config = dict(
    head_dim=128,
    attn_scale=0.0884,
    seq_len=1024,
    steps=8906,
    dataset='wikipedia_en',
)
Below are experts of layer 4 (counted from 0) of a mixture-of-experts language model. Rows are named router (the router's row for the expert), gate (a neuron's input weights, with its number), up (a neuron's input weights, with its number) and show model dimensions 0-255. Each number is 128 + 24 x the weight over its row's rms, rounded and kept within 0 to 255.
Before each expert's rows: a language model's description of what the expert responds to. This comes from a sample of Wikipedia text that the model never trained on.

# expert 43
Numbers, coordinate symbols, dollar signs and field names in infoboxes and stat lists, such as ′, ″, Height, Personal information.
router [106 107 106 102 119  58 161 146 152 132 128 150 128 159 145 116 111 177 116 147 129 159 141 116 118 150 157  92 134  87 134 133 158 167 139 138 143 140 131 158 127 102 145 133 115 119 146 141 126 158 110 114 148 132  99  98 110 137 116 158 132 104 174 141 151 137 187 113 136 132 121 154 146 176 116 138 121 132 155 134 129 133 133 140 119 104 150 139 142 153 114 131  79 139 119 110 123  93 109 122 138 116 115 111  91 135  87 115 127  74 146 107 130 133 136 107 108 120 134 119 153  74 157 137  83 167 166 134 100 149 110 136  97 135  97 136 125 109 142 136 158 192 126 145 115  83 151 131 101 145 161 121  81 110 137 100 129 179 138 157 120 137 104  92 105 106 137  96 148 141 104  84 147 130 106 132 113 195 164 163 141 109 126 143 128 186 103 127 106 106 167 134 129 125 118 165 138 164 166 149 169 119 167 149 107 176 112 152 148 139 129  92 102 100  70 155 111 157  91 132 132 126 110 117 142 108 137 144 159 170 111 101 127 141 145 145 162 127  96 154 122 139 115 127 136 111 165 153 128 114 132 109 123 157 160 126]
gate0 [104 102 119 146 136 158 173 141 128 122 110 129  86 158 133 137 129 166 158 103 135 171 141 113 131 132 104 114 125 161 147 118 144 132 138 104 137 119 108 172  82 127 123 120 133 130 150 145  94 130 145 157 133 135 133  98 146 132 133 124 152 101  92 150 106  92 127 131 113 159 131 113 116 111 108  95  62 123 135 139 142 129 155 180 109  98 169 138  93 158 122 122  94 157 138 146 120  73 133 121 164 118 126 104 153 155 169 115 162 152 122 130  71 129 100 134 119 117 151 153 101 132 141 121 127 178 137 159 104 126 127  90 106 130 159 109 185 139 134 110 155  85 126 166 134 114 103 135 104 106 157 126 116 114  98 102 124 158 106 128 130 182 128 118 134 137 102 163  91 144 112 107 112 117 108 109 123 105 118 164 165 123 121 122 134 106 142 104 144 115 131 131 145 111 165 150 137 123 154 147 146 105 155  80 109 161 120 130 136  90 128 125 161 107  96 107  91 130 107 132 128 165 154  51 132 114 136  89 162  99 145 156 143 141  75 144  97  68 134 109 100  95  96 169 148 130 121 140 160 122 157 116  84 138 103 137]
up0 [164 120  86 118 124 131 127 101 120 107 134 140 108 159  90 108 108 143 140 130 165 146 106  95 110 109 153 137 134 104 114 107  94 154  84 154 134 119 115 122 143 139  88 145 137 123 120 123 101 164 137 124 158  97 135 119 129 160 148 156 133  67  89 119 104 112 130 189 123 133 168 170 148 109 102 122 123 110 185 137 174 145 124 168 140  92 156 136 128 146 131 154 124 107 121 130 124 118 104 158 103 165 127 107  92 161 134  93 121 119 130 125 121 151 114 129  99 155 127 122 160 106 113 148 118 104 104 141 104 117 171 168 134 119  82 123 157 162 105 142 141 141 142 125 129 108 129 116 118 146 147 178  93 138 162 103 118 162 104 149 137 134 112  92  86 141 111  84 120 116 113 123 104  73 152 166 143 165  58 145 163 165  77 143 150 169 118 126 162 146 120 157 155 115 129 114 144 126 145 138 132 141 114 144 120 135 124 129  88 119 117 124 179 106  93 144 117 112 107 113 146 119 133 137 130 127 116  76 146 127 130 165 142 136 105 126  83  56 127 121 123 148 103 144 138 127 128 159 168  96 104 161 167 130 115 146]

# expert 17
Pipe separators between cells of wiki tables, mostly after numbers or quoted titles, plus semicolons in number lists and table divider rows.
router [122  60 168 154 126  89 168 180 116 134 140 123 129 129  93 119 131 123  79 136 118 116 176 113 171 133 123 146 136 183  48 133  99 112 153 136 121  79 134 133 114 102 150 112  88 126 131 149 121 125  94 130 126 145 140 116 143 163 150  93 163 167 156 140 129 133 105 142 125 107 107 143  99 151  71 141 134 117 126 134  88 117 123 171 139 109 124 158  98 138 107 130 106 169 173 136 152 159 118 106 116 147 104 117 140 127  94 110 123  89 130 138 117 140 106 128 143 137 125 139 126  87 143  56 105 122 163 124 158 167 129 140 154 134 121 119 101 144 117 142 139 143 135 122 120  84 142 118 131  66  67 169 132 116  97 123 146 148  98 116 159 164 159 113  92 122 107 147 137 135 118 123 153 121 121 127 139 150 105 132 142 133 125 132 142 152 105 117 143 106 115 134 120 116 126 106 136 135 159 174 144 160 115 147 144 108 139 137 136 163 104 129 107 167 145  77 134 127 114 179 141 113 119 149 110  41 115 119 148 105 119  97 139 110 147 132 150 120 121 116 150 104 104 141 134 106 135 120 132 118 139 144 162 142 161 165]
gate1 [127 133  88 134 155 133 163 146 142 153 118 117 117 119 109 142 176  91 186 117 148 153 116 136 145 112 137 126 112  96 121 142 102 115 126 159 131 158 127 122 121 117 105 120 126  93 113  79  81 125 127 163 197 103 142 110 164 141 104 106 106 122 124 149 153 134 115 141 121 117 173 132 110 101 134 141 121  75 120 136 137 120 142  73 107 112 126 154 112 169 161 123 127  88 123  91 140 134 156 138 141 152 107 138 117 114  86 135 154 132 123 157 182 117 132 145 136  81 146 109 117  82 114  90 152  77 134 145 107 143 132  96 171  91 168 119 129 113 137 103 168 116 114 159 146 141  85 137 141 117 121 106 125 152 155 113 146 137 164 113 155 143 115 121 123 111 150 123 148 158 104 107 107 149 107  89  95 118 128  86 104 141 156 134 131 191 102 107  86 164 127 124 144 135 141 113 137 124 138 107 111  99 115 144 145 114 129 136 159 127 164 124 137 139 136 113 117 165 103  90 151 147  73  97 151 142 106 170 151 117 111 161 109  91 104  54 110 105  89 138 154 137 118 164 163 122 128 138 144 126 132 129 139 140 128 174]
up1 [133 140 111 116 123 140 133 121 103 105 131 143 150 116 124 140 139 134  98 123 120 106 143 144 124 159 145 120 119 130 129  95 104 184  99 114 135  77  93  97 175  52 100 140 132 123 126 154 151 131 140 144 125 114 147 131  96 133  96 121 167  80  93 151 136 132 145 141 114 146 126 199 115 118 124 118 168 148 114 154  87 171 128 164 127 151 156 146 145 146 125 133  92  90 141 149 111 133 141 151 131 124 128 102 146 110 160  90 119 117 114 104 140  79 132 111 109 137 119  81  85 176 127 154 126 101  89 128 164 115 105 128  84 139 108 143 161 113 132 157 107 193 125 122 133 154 177 139 153 145 125 129 100 160 126 129  78 166 140 145 108 133 133 158 115 119  97 142 169  80 139 142 128 139 115 132 100 102 132 142 118 123 173 137 141 117 117 125 115 119 118 140 125 160  96 116 116 125  96 148 115 114 135 159 117 105 149  99 133 118 158 187 117 166 133 162  90  91  99 139  93 115 125 114 113 163 148 127 141 107 164 202 117 115 110 187 139  99 124 140 123 104 147 104 103 144  96 135 123 132 140 129 123 157 126 126]

# expert 7
Column headers, field labels and units in tables and infoboxes, such as Date, Total, Length, years ago, Gold medal.
router [118 126 138 114 124 109 125 167  99 120 167 113 122 124 109 132  76 133 113 148 153 107 125 141  97 129 114 102 150  97 115 136 129 162 172  98  86  95 147 123 148 121 123 142 111 123 186 124 132 135 103  98 119  99  97 100 110 134 147 146 137 114 160 115 128 107 193 101 169 129 126 126 120 144 109 142 189 166 138 117  91 152 132 138 132 123 119 111  96 135 128 137  87  90 120  93 135 139 128 122 139 145 122 139 171 143 110 162 167 151 136  76 154 131 165 131  81 153  93 147 127 107 119 108 129 125 147 134 123 127 108 123 135 139  94 138 123 122 105 154 165 172 156 139 117 172 120 169 112 126 116 133 146  90 149 106 155 180 135 166 104 205 132 121 136  97 144 122 162 130 111 120 154 141 110 107 115 127  93 156 109 167 121 128 123 101  95  86 150  93 158 140 145 109 146 136 115 161 169 130 149 139 147 139 100 146  82 142  98 130  91  99 140 128 117 119  90 111 114 146 140 154 127 116  76  95 124 139 167 169 140  84 177 182 111 127 166 123 136 123 119 132 124 157 108 146 147 149 152 123 108 124 159 130 119 107]
gate1 [114 148 169 119 127 141 139 144  84 110 148 123 119 156 134 155 107  88 160 138  92 127 108 131 132 155 123 115  99 136  99 130 117 122 100 119 105 111  74 155 123 109 143 175 119 147 112 138 128 143 113 160 115 157 137 128 103 130 151 169 124 104 134 166 150 139 120 137 121 132 157 113 163 117 142 139 144 140 174  97 138 147 153 112 139 135  77 124 133 145 139 126 114 149 115 145 123 132 171 120  99 138 191 153 186 130 132 118 146 128 149 119 143 122 174 165 124  91 149 126  98 128 174 103 125 135  99 137 117 125 153 123 116  89 117 120  88  99 129 174 125 121 114  84  97 137 151 160 141 167 142 157 104 117 158  91  77 185 102 105 122 110 128 115 153 153 148  85 164 113  84 130 167  98  89 159  92 149 132  89 137 104 116 118 124 109 125 122 129 154 147 131 177 129 134 173 181 133 164  94 130 121 150 173 107 131  93 143 130  88 104  92  89 123 133 104 121 122 153 146 150 113  89 148 116 121 142 163 111 142 134 117 142 130 113  90 114 134  98 131 132 105 137 113 108  90 170 152 118 138 148  93 171 124 154 122]
up1 [138 113 120 112 147 150 133 153 113 122 162 121 128 118 116 105  78 111 144 130 102 120  99 154 150  92 128  82 131 159 164 152 133 127  86  95 127 144 126 116  89 135 165 150 117 145 116 139  93 133 152 137 154 122 165 155 160 112 124 114 141 119 122  96 141  98 162  93 111 118 117 144 156 177 134 160 140 120 107 129  98 117 130  92 147 129 142 135 131 128 162 111 124 150 112 116 121  98 103 112 137  98 144 123  95 151 150 101 115 166  99  81 104 121  83 119 154 130  62 133 139 131 106 136 136 144 149 115 144 135 152 108 122 106 169 147 112  95 101 106 166 148 111 151  88 106 125 106 124 155 147 105 139 117 114 128 151 144 135  87 162 136 158 176 167 156 149 117 124 131 109 160 133 133  71 133 116 153  92 108 152 143 182 120 154  72 150 168 150 159 126 136  71 153 151 137  98 147 106 106 149 155 121 135 144  44 131 114  96 127 154 116 124 141 124 143 128  91 161 125 145 139 108  92 107 143 139 136 112  86 119 114 175  86 124 130 102 154 129 141 104 160 117  97 119 118 137 155  96 105 106 155 147  83 137 143]

# expert 24
Whole-word nouns and participles after articles or auxiliaries, such as year, time, week, money, recorded, built, published.
router [145 174 145 162 121 136 114  73 101 101 153 140 133  87 135 153 157 148 140 102 134 112 151 113 135 127 122 163 114 158 139 137 124 116 127 163 134 157 145 157 154 115 139 103 141 106  95 119 173 134 141 130 155 152 162 149 123 102 184 113 160 111 103  95 147  73 132 120 133 152 107 127 111 133 106 121  75 139 139 111  98 113 103 137  91 116 105 130 123 166 114  84 159 119 122 119 164 159  93 106 114 106 117  91 129 117 107 104 117 115 102 127 134 139 151 124 101 109 125 152 153 144 115 112 183 131 136  97 130 139 122 138 141 118 180 123  97 118  94 131 124 135 126 152 118 135 152 112 166 133 134 161 145  91 140  92 156  98 127 106 143 113  69  99  78 121 140 157 114 126 142  86 136  96  98 118 152 120  93  99 127 112 142 145 113 149  92 128  91 136 119 101 147 122 132 166 115 150 108 141 113 161 132 160 110  92 139 143  95 109 118 104 163 135  78 130 211 101 143 150 123 124 111 125 115 132  93 161 117 131 108 117 106 116 109 120  88 137 105 177 159  89 175 158 126  86 146 103  94 111 141 116 121  94 133 113]
gate4 [140  99 134 144  82  97  89 166 106 100 169 151 157 109 119 116 180 136 148 150 129 120 126 134 145 135 152 127  95 137 117 132 101 131  98 120 135 122 153 146 123 136 149  75 105 119 102 126 120 151 121  81 114 114  98  84 129 105 140 145 151 124 102 136  95  93 104 134 142 138 139 136 150 123 155 139 110 141 145 143 109 136 142 145 117 148 106 105 140 154 116 105 142 110 122  94 106 112 156 154 147 109 126 158 180 138 119 111 127 146  71  59 107 124 157 125 119 125 147 127 156 131 161 124  87  98 141  97 150 158 130 161 120 155 127 128 131 156 153 117  91 166 137  86 174 163 168 105  95 147 153 150 125 143 120  84 119  98 128 143 158 117 125 115 125 116 122 118 124  57 102 143 134 120 125 159 164 124 136 163 140 124 117 119 134 103 106 152  78 115 100  93 132 110 161 155 123 116 120 117  96 128 165 145 128 114 167  99 107 123 109 144 141 155 118 164 113 113 110 109 171 144 137  80 177 119 103 123 109  71 126 118 148 131 125 161  95 153 152 117 124  90 111 126 206 132 107 109 135  81 112 133 133 117 160 105]
up4 [145 149 149 133 121 127 153 129 132 129 165 118 112 117  97 156 139  81 126 154 134 138 124 125  99 113 121 101 118 184 171 172 119 139 112 193 114 158  86 146 114 106 144 160 122 121 114 171 129 139 155 143 108  66 182 131  95 131 140 152  95 104 175 113 147 119 114  83 115  92 167 108 153 138 124 141  97 113 109 153 119 124 107 134 125 156 140 140 139 136 119 117 179 124 117 145 150 137  97 123  88 133 156 105 151 144 125 118 115 107 149 178 177 134 149 144 100 154 135 140 168 132 129 133 197 117 131 110 159 117 130  99 176 107 155 153 164 135 122 115 107 142  95 124 105 137  98 142 146 116 120 130 148 139 162 129 175  87 114  73 126 115 133 106 104 130 139 108 131  97  94 145 132 112 150 120 126 143 131 136 153 116 112 123 155 131 147 132 119 125 141  96 154 127 142 152 129 102 109 163 117 139  75 142 131 135 112 114  81  98 142 126 138 142 141 100 179 149 111 135 121 123 152 123  90  94 118 138 108 150  95 140 115 160 176 147 122 124 127 188 144 106 156 149 109 108 141 130 104  85 132 122 120  60  94 147]